config.yaml
n_layer: 8
d_model: 256
d_expert: 64
router_score: "softmax"
routed_scale: 2.0
balance_bias: false
init_std_router: 0.0318
lr_router: 0.000206
norm_eps: 1e-06
optimizer: "soap_variant"
beta1: 0.95
grad_clip: 2.0
seq_len: 256
Below are experts of layer 2 (counted from 0) of a mixture-of-experts language model. Rows are named gate (a neuron's input weights, with its number), up (a neuron's input weights, with its number), down (a neuron's output weights, with its number) and show model dimensions 0-255. Each number is 500 + 25 x the weight over its row's rms, rounded and kept within 0 to 999. Numbers have three digits each.
Before each expert's rows: a language model's description of what the expert responds to. This comes from a sample of Wikipedia text that the model never trained on.

# expert 46
Description: Blank lines, table rows. Line breaks after table rows or paragraphs before new section headings, plus table pipes and opening parentheses.
gate2:549458489489475469536503485477471442484520485463529512482515508547500526469473504479523499469482548500498503500497529540523506521480487481515508508486447513474528514465503507500513467513526480470492543544499497463492517532458481503543465512487518488497508524491539490522511537549480498490488482516473441514488496508509527545479496519497491505516483457547480484528519486450514462512509504487475501535486531489467517487541473519476545487488529462464456512498480485485514506494533538466491510469499458472486440520524488518494507471525460518468523511532508454502551477525535514496520472520489525478504509526469490498487485444525485498508518530519481492481495511471475500502464550518486482489510474489535530475494532482456524530495531459544501508487501459521489442514516517
up2:479496487469498484523442480500502524494511547476513456500552506533463492515473519488527504485559524478449519497513508523528505474506495523506504480519535529517493543504502532482497448533556497508495514546463493453491500472494452527515509533511522500472504496466517496526503494517496472539461510481483543508495504555495495510511501510517479474536515481494491503487527497472528495482507528487482530504507508478472531465484449490489521505490519474480483473477494482475490493496523531477519524485495437483449535538508458578512482472529490473496506544564468519512501494526495480516507476506499485473543500511512523503472491525474512471476479560529520540506493495477476519521458538483540508486504509523500532551461484464489539513467511508494501521543487524527491506465516530
down2:508519495501522473490495458489475530528499470556479500453484511507476485506517503504478491529544519526462532517521494507469505500537460522509459474519467535515489510541514499469511498537525528516487455522491486507481482488484511490495516501517507516530523521508467459544502476519544501535496491441524513489505519497515498510535510435521512503482511483520461476500464491462538510446469499508472538535523506446487523478486475537515496481500522476475523508463523513469454484518504516486501532481479505491451545481508508466494489526530479478522507537474455461553469484498515462501533489508547484489543480508515531508516474462547459425490473521476552470516481492491487492504503471480521507522477507532482491490488488501477483462490501475500470476470439499494519522483528506

# expert 45
Description: Line breaks before paragraphs. Blank-line breaks before new paragraphs or section headings, and the period in abbreviations such as St. and c.
gate1:467493497524466493482505472472496531516522468501514490501480477536497497480483483526472500439524524566480504541519460512483494541525520514540506552525541508525496506471502476498555505500538456466494497516522554542525491513509560459473521522482489528520530471482475495479479504502497494471507522499502505432512485469516479518517506500482475499479522513551490531554521530520521506520504486488524524474494481492489493564522502505476532499496462502533472483483500504523487469496513491496480552509530489521530470507490541511551480499470504470455465523484471504498470484508543504543490474553497508470480499520521475525496502489505532513557501510524470494477469498481528514529436511511499506481475508518558531536496513447476500522472526483496456513487507516521476486485495500
up1:531543487537496479540485476473496466470507450537498495485520526458481479471498458493518523490496485518511528515506510520464509494534507512514466451488485529534503531459419521481515467498500483458498494519485510478518509474489451525478536494428530535500503464497507468506481495487467441514525492527511487509502487482517504504511461534497522498499528490529490548480474498493482483523487537478461494501513561481506534496501507480511499527505517483504529494504512478537516473520490472463448464504422520482490479486481492452487531525501511482474501492497485503514494506483476491482550436508472495516457471504483510525503459489503454468511462505483489489528487505519527472490473512519521489475522494515509512552464424514497532543488501487509479475519471494506518494458516494
down1:503543475522524476507501502495471506490508508492528491495489529517479477492537526519515459538484543492490515479466520520499518512509526530496520518512545503493517478505475435508497495502486497495511450483511468529522473495464445528536512486496466447487553544523546458485499461491502481498520521484481512478576484530531514524548466455513438520504494512479496498460490495509515522492509470496469518474498505491458499554497528521499532531501500485513503514478496577493486530476528473496517486469513529519520484481474544507507483496473487527510511506526471510472484494510461456510448480454466493496498468529475460487505509482511496471432497495532515513513500486491476485529506504493525528503482470504555477472476510495518509483489518484448483469483447492479518529480450506

# expert 43
Description: Article the in titles. The and the inside titles and names of works, such as Beauty and the Beast, and digits in coordinates, track lengths and ID numbers.
gate0:515471563508498525527549501542515499500470509482448459471455439499508532516518539536483499535459500532512515516500505493498521489507524564478511517436494495464496482530474465521487483485530493512516541397558529468491484503523501530553485493519549507506518472487473501468496539496496527479507518525538502510497517510488493515471493495492511524516510494536529450503484517505489471523485519464548484512538460459497523477449523484489484519474476513534486491517480507500470495474521503537506523520494441469506500525506523517521468486530496505476478482550495479491487489583485495513511475532524516474501500494496506533472515526516507517476512495500495498503494464486475477494459461480494492527523479498471470478502522502525502489489468499500536505533519516512511497480502496
up0:517515473480515517520478500485496515488477498472480511514515447464521514493514530498536503485500507496483498538463514493476511491529455549447536495455473525519492474483470465506460467496510459524491512479566492530489490461497504460532486560488501504503524507479487478511517482554492490490465501500507533491481535465511460498489539453493521486473503506504506527492516493495484489492500477528501491503503496473425511486493449493516479470501479469515482462556525568465494471515495499482554531468508497504515480455514517539507501499502473516516515486506537506488490492523502458462516520497516513471496484450480529488510504512475523545457488501495508539476478474465528549441488506552439481494526475498463483504539512491488546507498479494501551479525491519474513520510476491
down0:481519464445467459548500487476529500524476484479492480524474516525478500539482493475570515481489505483506544501502509530474532472478527530478467557480519466557493505521523492484498500484496506472508498505489508504477506532528522470474534488470488490488532464473513480497518475521486490487463458477504487467535492513473517473477515475479520530531495503470493520500502484495512481489536483481550467522481536510517480529472482476528488490557468537539594511504481509511487491518459452467498522542475502512508538520526509486505494481503507451529508437501495489483508531518502458515499534498536523453502479504469470523494519467477456501532519482514466495513515480569488475459521508501524470461522509498482462527527513488465522469494518481497482506499492488474504511511496479

# expert 49
Description: Possessives and determiners. Possessive 's and determiners like This, These, its, their starting a noun phrase, often after a period or verb.
gate1:541506482442512533513519489482482469486484524518487459487505517497530480503470517552460513507492489473471503512510506451513479470544497476468460460505482472513486507581509466499498528470515519446497513490506478490472528500520503476509508502525547484512481517491461473501519494489505478470534533513510484442512477500502496463496537484494494521503490485498525483532501515500513492426486525500487522527493465514485475524510459488509519509486486519487477485499480516502522474466557521498460497515491487479539516486530489462514487512523485486490538495475547482541503453568537421508480468534471473515476532517533532496528478476518522528466524522508514481483497505496514492438527510508487501482540529526510509502532499476467475487500554476475511514477483512484524514475555495
up1:578495525493494541531544508499537525497458525498498501546541505471514496485473481457509467461510515516502520520498480469534490509495481488509462504423531477491475475527491493531482515466495506544478495508547518488456491487530495505528497488508496509474515482471518501462499495496489499544475471509509474485516506523469477520513501492489545492523505494538511479519503501520537500505473494500486496478515486511473511470467482474535532563491452460443480467476493504444528494507495528466481502504468508516505481533506489485522494505511536499460510459440542500489528486524529476477529558479492499478489492488510566493542507525481530497473538511512537504503485503493514520484552479550485461464493496507447437524500500479489506515521510475476485507490534526471480513508506475
down1:479478557526504495461494506497496519494510534530534470475472488510478503513490512492524514508489455513502537495482548501549467492497495499479479529489493494525448448527487491531500493435497513515461553549487514503532529495518519513439445511517500509518580475513504500507513538488466506488439501516519489475487478495494484513465545463493542482509451527476449528508497494515508464512464498507519506503514516471502498502514485504495481521508510533505518471461472499498486506476520475530532508502529447454482502468478461503485450537487513481530499470464497495534510471487523508451490528508504502495534469542489489485460489480557512490497463482456536486472528491491456475510526507470494468516493468504547507512504514478458501506465488485502502481521503462509528466510507482

# expert 54
Description: Sports tables, team names. Line breaks, pipes and name pieces in sports results and championship tables, such as Nets, Tag Team, Formula, 400 metres.
gate1:487490501474510482499501485472546501490506513537492503537487499436517467484503478446546468513514508530529456515510516501523527489558494536516552518507498482514515519497519488530470516504510509483519521512508537511484489562493466484465506519452544480481446458513502470529534467493519495500509498498477487471495558511479460487504532557505550485494510509513462494536526535514525503461519485461510524546513507490517490493482495511516506495532536518520504477444492486471494503498520502551513519482442506518505505537511480518524524491524510479485455507486495490510515483486492477471516463508529484457541551499524511523522436512494527512520524536513517486530486451525512494515489521531509531526540468570527515508492524536475519504524525496502504465482522521516502476465515531
up1:501523488517491509484539512529495498500490511449529508508493514534472532534462528535486533490490463517507548535433520506454496520452482505469469496468475497494508478508489512492536512509509495526519498448493455494528454444509488511545512492494484514503530506518527537491471513485512485504497465536496474518501464536548535543491490438502503493524486498540534491462499502533485545487514527518507518458485488531452484517473517499506492474486508508461476490498507489536510472496479496455502483486550532504465502458477517489465490521489502536510521506501525526481472513523530519493504518486486516517485464487457507465480531457518495485497534512515498492486514559499458487518481492472462516466474494438493465478521488458498519450540506506544524473486532495498531502553529490
down1:493488507532484476502520489486473524506474523497495505501558518489497511512510497510476514509535522472455510508509520555490521463485518516483535490522442519545494496516451495524500540510505507471489515552538500506515514475492520498489530468459471462485514464522484522558492533483453510487475488552499512491479506536502498530471467474501446504510522470506471521465491483477526488473511506535474524462499495491489464508470519469503477521490500501516490485518508479526534502496507487548465515522443493479496531522503498502509479491482502501501504527488476545489507481521539469526552499474523465520479490479435491513566442492507511458508500480496476505491423542511459470523523511546539488509506490517473497506527523478481477505479485471496500490565501538516524513505460549

# expert 25
Description: Time words, mid-word. Words like same, since, before, next, in, to in running prose, plus middle pieces of technical or place names such as to-m-ography, Z-an-jan.
gate0:502522496517468492500489467521497479530538510535481492506532505499461505509492505488486487524499469477470480483545513532488509493505522514546473484518504505519523512509505539509521437530477505499466556510501514490499506460495429473513496503490471474507488473525502475518519458498469477486527515482539540455507494511531498460525500517463529509509497542519493480541504527473509518468492497506483530532524509483494509452485524507498476510447527524508501463506498483530475504514489488533485515476549457455501539474486438494463492535457496471506481520474521527467496453493476465510507490530428534485549485506491521501486491479439502456494520501464515521493514480526517493534514525518533499543473453501484485493576504496505466487488505506468540517469521512503547505475532517
up0:546501483476493502494493509500514543512520461542500518525464523445499478469442509448477527485497457446494525506528509508508530473490492534503488495508480471527484535521538498513485479506507505463474514455521484553493444480497476515498469461544503492498497487474462472509496498514497476467526489437532510432492460510501498497509533512463505524468480474492472507513547509507506506472465534518494507493486512470494519481532484477505487451482460511483476484497520515512457492520583520495478526474495486464490518523463476530535480510481552492526490496513496499483503504503526483497496460463497524493534507506525528474433493514521475487494484472490461530466482501522549482509498498512474487505506505498434513507463471510466501529493496465502514490492535500552499511472476536
down0:530500509500503531488542487456542499524548534486504527486498462470485445539500482494515509476477479507514497515508485534522525480520503530515474472471478520510467516488465478502468521521514481460524456475514536470501482533492548492533519518505468533492458501521491461477539527521527495510512440517463496533549516500523535498480471527464462498480512518480540467501488487478454542501510469497530507459533498529481476503490481557496507482501520445514492479512518571492485488486494505505519532505520504525440435490495514540482486494515493507512506504502481473505514459512500513513507528551536508472505468457478481507527512490449492538444484492495502486503476508492498467494521514532520481502544483513527513497517509563535504522459506505525507511475495539466487535492505498

# expert 58
Description: Mid-word pieces, nouns. Middle pieces of common words such as n-ect-ar, ment-or, qu-art-et, plus table pipes and words like information, This, been.
gate1:492509486539487534464504518481494508520530548435498517535504479514524479527534497502496511547478501531523491488502483470488531517481488488487473494483532534458480497509465464518510525558501498457517547500525469480518463515531530464499478502510548543459465507503501506519467507560506499465466497541480475498479470547515488498546504487545463513518554490525496504446509519482535510466512462499506474532498511493514526529526537544531505517511456528484499550520504481537496513473495464481502489522487517535454491538507472518482481463509516518478512490493528517490495451534519518480533508487513520492493485489450503447501536468489502546495522516484528498529491480475490477494482536520502476483517493475496565478501464488453503477512507497497507484471517499515510488452523520
up1:490506511507495493534519510496500472554453515541503515506486531483556518527507503491566466469506518466453504524497491501522478507490546495532533515515490509564519492494543473474497452467474481475493520491502507495500507517499478527481487534478437460563511509498536520473538481459480518509515488463499564461528496506510475504484504501473517476504486501493498507554477503520516465477536512514450501512450478533487461465512485470554459516527513461514466494475465473504535526512514501546515513466495518484475468505467483502514518509448482525491480486476509516513495521455491469479480497483500512503491515502515487518530478502478460433494521464504470460526496500510507488488498500478482537524511512528500523488508487529543477461456495501506478501560496509497535519506494531
down1:529497507502517562527466482507495480501531495513466497468500507544511495491490457477502546477505469482465482524481547506527504484561487476518517475512527475486478507542501456494509490493528468516542499520489514517475512497531521524492468508513477461529522562522502525517494489467522509501520508474518553526489497498529521474494494494455502534522525526554514522507528535517476544514492508512488518548514494509505533498483465470513532496551491506540486465474512558489504481485531524538484525492531530524499499517471507484483472517521541518560479535483486484472572519479519489535480550526501514479521515492491487444506502467481509499509488529471532481529514484530498507482478483519541508528553511517493503509526449491492504509499487495491431540474499480478490499500523552

# expert 32
Description: Determiners and participles. Words after "a", "the" or "had" in running prose, such as given, same, next, said, then-, been, and the "==" of section headings.
gate1:441503499534460502505505478482474468504541531520477511476520476526523517523539505515517477505471489494518479528536460508479519476527511522496479485530506511496525481493483526475449545499445458528515492501465470496505543514481487474496523497498523477502519484486518487543506491455502499490512506525493556525539496522505492481505530523465523529526525499523476493531467527521505493496485548497470492511493513497511538512484522486494519489472523502458480523526531513461475487570503479518545494484522498512477502448543538516483480522535493483523509502457514492498510482494495524483481476511466515476477463522543505453508517486461530510536562513473508523456475484495468506547485539514540519506566487499548495508486529498507539504493450534481484530517419501496510491489511512
up1:471500497532458476498488496453468463525519533458522514511494538470494474536568486541546492534504510535531504498498470469490519474539479514501482496509511519478522509523473494499511501488493457529524463510499514508515516501510465481510496514508508467484557508476517538504513519457486506494478539513519507485499487454509464518515521514473496539496529485532539499509489510483489471492541537497447485530494518514531541527460473491489529511505495514482500478540518498477462531485494501477462498476513473503465475482518494487494576489472564480506511504497518526519464503548494484521513492517472505476413492514483477474484486457487498506520495483431510486479492526505521559455461504480553496481512504493552506450482524489482495487468489530470508516516492519531493499474509528
down1:481492537498558499489533515525470549508494496487458524526522517473532466498498544464469546494506489488493482493447440487523503462441491462509493504499498478475515473456486476507496503489503499467478507470520503506545531497499489533514454456471514537487488534488475499494448469518501506527499485512488498527509536490500562482537482465554502500462475483494505509512526497496491498514481522488523493468490522494473499516510512496483454521535464507517514474485468532507513471486481509488511530485478480535527526498513520509515569475494514507491495497507484499492512455474510489479471484502476493498483579493511505524517475543483449448497530537529478481483504481447501530492505558468509531471475478471504497515556496492479494500514522488499500457535520471428502504485501481

# expert 40
Description: Name endings, nouns. Final pieces of names and nouns closing a phrase, such as Leh-igh, Om-ah-a, school, Airport, plus %, 000 and closing brackets.
gate0:500511460538515510524503498508519511484494527484511497527481479516469516499511541494511512517510503515479493563510524484525473463524492491444516490572436517493508498471501473538508545528505499484457507492480484507501491475525497457507503511546514516511536473582462537471564500530474522482455492493539517454496548542500478492493513522477498494481470479467522474529480538547522498530490498470535471478516506517517489514494480491519502461480486503484473472495489492526524522424509491521492534514485504515489479497460537540496506494498520500481473530456482555496518472546497506530454537514519537515492522502494533475484482480481491514456518461500526477518507472464502524498520525465479500536472513515538528482523488466499508490473498509536476509508519491535513473526489513
up0:470509532498470491467532519512482491491503488507483493506499500505487534491512505486489448475535485533513492531501538523500503507476451593515494552487536503517434478521450503501495479497481498514474500485483415525479512482477456467478466468481520505526477518482474526499510513456527525497543502477474508508519486472443513488515483451526524520479510482474498507515486488454540533501480521472492492500489502531490506487514508530522465513500463507491525580492531470478461476522509486466550509496523473510527487472492534481504516480522508485459501532486537497502510532496526474498542480515484484510480516478494466525500507499438506527505463501433503505522474553530480479496503526498441486530524515494490525541495537454506504507505497499500500498504480521500531509529494487
down0:509520475518532535525510444485516520490466481509497506488488503487478458515561465491526497510533472488548501536530509491537495521527539479468525516498517497540472536513472497516468502516503520474507502505514498516439524504515524472460521488531513484492478494469499558544516499468497525523526471491523490531495494464528527432512550528498485462528490503467503474518475507462467484481554518482457499474464459475480497450528497466545460482489461534541515479555506492494471491457440495453467532496505503539453494530488518455495465477490488518508506485506504513526507502484507513505503520468505495504501487468513460514503487531475478506534538543493509474518497495537492487502532544513472517521470515518481531534504512520495475483506474495497504521508492514517474550492493525

# expert 47
Description: Adjective suffix pieces. Adjective-forming suffix pieces ending words, such as hydraul-ic, hero-ic, organ-ic, -istic, -atory, also possessive 's and table numbers.
gate0:469490522546473550552493505482510467443483454495514509502505486493504524502522482516500534487499536526485493496498520505480488499488517462479441501535503492477509456472521481460463472488473482494481533459546480479487505450512533548497459496490544530485491478478493492480513524513524485490540504497538513489462542476498479513501457537505507530524479527511447452485499498435479502536527542510510476545491454466502512506492490496466508522479496525489502492464513504506481513503472506500462509474503502509513530496456512469567550492462473476507513499456528471495501494474480527496494508498549533491519510507488506504509491497478505501508482524565537455515519499477468497512470465493475488513492540473473465539518531523537486491450505515500541513491488529500499478521495553
up0:471527491483520476533495454479506509472469485514518488477495459459478480503506497480483532487517502565505491492478525512514495504474475450479502519524493505504488515506541542489468516508477500500505521502491481476495469529518502523484470477477533503487498485483467492535541515496533478524551511538491471545475495473482492472502497512483533503521489542540445504467521517482501509472533519522433474504461505462578532459517515501495496481493479496475477472501481510520531507481490519509422510497489493490541502488516501510507498525474471510501498479497504498544535507528481498538456488482537524497532511512500528511553472492478453499496523544515481536533507458525504482491482509503498557500536509521471516513495517529560522475463508493468465521460492519454458536498499560
down0:502501489511553489475539502483505479527508469482513549470465491470534484478505467508533494543557501442452472522555481509525503504504528464457514460509490516473551484504503531495499516523536516490494508554507472500479523501505529521499497531505479471487499533463546440446494454519467524540511499472447507509486524455493515514505504509526502485460507511532517509479508520502493472507507486526484470466511490509510494513542528507447494517528520469515504499492490506500510491492511507491507482467555490458439486503457500509483493518472500495487522504542512506492492516504576511512473497463537520451488502503518494528533546531498500535519476504495502538527439507475466516468507511495514516470461500494510513551524480512502478468474507533528478506491504523488530480521468479

# expert 59
Description: Line breaks in infoboxes. Line breaks ending infobox lists and sections before headings, e.g. after Producer: or Position: lines; also field labels such as Binomial name:.
gate2:494475544519475480581518525493534495482487496544485500466459505528487493499530529518515506494511506512537487570535468481503502472503454518487490510505522508462511495529490482528491496478493481518437466481497535523523502495484501528505530476542524503524515468469498483506517510456499493447468519495477517483514524489474493500487518514478530515485481483461522480469437509490529480488465463489532475480481494528500515471465474516504513484472529487505516498521472497512515443512443470508539452560477497517507473486474521522534528493543531481483475496507492528490523513523483500507531456526483482481468493513533519496524492517488488467461530488430514517482483529416511517531523504519462489514513480467488494496513506504502535506457510490486510541509485504472501456499507541
up2:486472508486537454487461502485423502531496480508498492522497510480483481517527490483530490502535496481530493469463506467471467521523465477526494481500530512540501522490490479509509487504479516501506505510528476543534515504498509533496472509505489473510439500523504526520566469513495548543484528524498500517483472524518506486542467454464508480500486498544481497458510522450477528494513486524470514502484537524478507519495485490488514479532438476522473497523479496489488472513548461521477492514472462524493492532522486436524467495461488527475495466471486494503546502511489483486539543457486499494489521513510517510495512486475506571493483517504493561520497514496538547500509508476476482494514542482483517512537522502572461542521504498491511487495485532458463528531527487
down2:486520557512497482526464481511495511455490508461465485540505497529512509456486517451492489475508512502481464498504486465479507471462486538478478456483541490482498532475526523541537534502499517518513536542530524420499550464479452535466513498463489460497525500531498507537559502485478508490480485471498526503485512561485499492529497492545511515502498494498491538508485534518544480499511506511491471498503519509532515525491509543504519484482471517495503543434499510538531533507529494484486503487507500528521491447517509513500507482529509486493520519489499530490492563517453490471497522484479528484561499514540492445477519519545496500491529514435543497455465512499454469510480460501511502486507471521493492494521504482500482474475506482495470482511477487484472482498481506

# expert 56
Description: Party and name parts. "Party" after Indian party names, "United" in country fields, "of" in list titles, and proper-name pieces like Rauschen-berg, von.
gate0:504442516471510455440476503496511491451493480513544541513493468491487561482523502468506501513473503528516538516521501485452475485500478492484540517545457510465544480512475480487483459518527498530482460538515515517490502546455507453484455506482545500483514450520470491471457504531501418491488521500483482521495469460454490487505529510466499477476484458495519524522511511494476492495504512497527503475528491489458501529496516499514536504512483471538490553530460491491462497500482527547524460490513478482515485485498502479486516512528503468547481476487519522515466511521522525535513490527483481517454492470489517459502542454543516530516507512470558517510510482488488506500486493484508496506499503505494531467521539462487554496516499527490511500480498485503467488510518500
up0:488498521496490556476483518529461471515497483500491465512478500511509506510477483495463528533496447462465477516517502489495499442500473511513454513454486472505528490525541516481518498486509499487483533497491481510502488489518501512510501536544498494524510486530503484516480487514480548519501508480514495528479526545463532475510461491501561521492496438548502494520489496462477503500500501490542463523508511506511527474532513484444480508470476479473494486469476524493493453544467494483519503469476497495528533486491477434539481514562552530481533503516520490510516459434490495524467465473517505488525510491510522488519504519464494461475457485499458471497532516478480506509455476497541471479471535468500476473487464481473515562470503508474526532481462510467477485495493515
down0:510499511513496453524513504524511481492475480541463490529485561497509482455486511507495517505525515475476459479534492513465509487559516516476473484469457491477472533507545494495498516547490504522476462493486497519454507496503468516471515516523482507489490525511486506464550520512463453506530530511499457462515534492507493483506492490514505517490476483499521465511524514512518481486484430450518544520477514463517484481523494513526506514507573545526495554470467514524531484516491514501465513525478510513494472469519510531480515482510490495552470512502538523503526481494522496495513539471520578526499515544510511521511521473511473457512464489495477478495538538517523507498510528525449495500528516463496513495558471512477523477472521507501505474486469521550533475449495508

# expert 34
Description: Mid-name pieces, in. Middle pieces of proper names, as in El-ite, Borg-on-ovo, Feyeno-ord, plus the preposition in before dates and places.
gate1:474473496467471526472508463496494519538550506482526508487461505495490498452521505486489528521494484523441539528524507503521470527487510511475494499491527483512485503494531486494483503465487538542467536461544520541465521476543489544543499485533482522492495532460502485472503499496499497529509518504507487483467519490486451461497517474502477537470504516509460530451491555500539529498450499500454517489500464492510537491466487499509503495499494479541517449511494502510515483473529549495516519528502439463509466512529516524462505503462491515501501529492507569485504484514498472485482492521543523510456438468521460479518477489518508508491488515553536516511522520521535469526518505515510528507532505509456477518487507458494534515476514511491460523490498463495490474459518545
up1:461481531521518494483472516494455525463524538497491519466459486507504533506509520498523478501476469489508511534459484510457486508504478504472463504483440495508503499482509485461482499472516520503512476549518491483474498515491548526481504506487443517489461536531551508502546486550530542465514501497517497516493487496468475498509469507497535474485480515480472576473468537499462511486531542509500508478498449506487501514478537496507455478482478515510483503508503495474515523492525534505519469526521482523470495478509464492508522473563525487487521473492500489512534545474504551533481496487526543442503473510460422453515522538462510499448531470482513500464538469464486478474494543489464517498492518519464504483509492498489488492488489523468498506492519496486486492499500532
down1:478509455478489508528520515486507474489529488436499536489466510487497471452503459522493522515505501491500489521488461485525468496496505535505501493497518484456495452498495499496463460497517457479495534465530508505507474473483508491497482499474508496504544505490471482485492454496549524551513492555505482491506540511525489502490485501467497497534525485469493509525479505458520524529492485527501511478503544556483514509474527495518490450500468494493500525496504505504489472506533492509498457462476477519492510480502489505537501488476506501498464496505513534527510507494494523484491512479528516524437450513455508545508499553479500504482523478526496440494422503474525515475492512547505485456489450496447510477518518531499424530496546485506512490482525579491456512467500468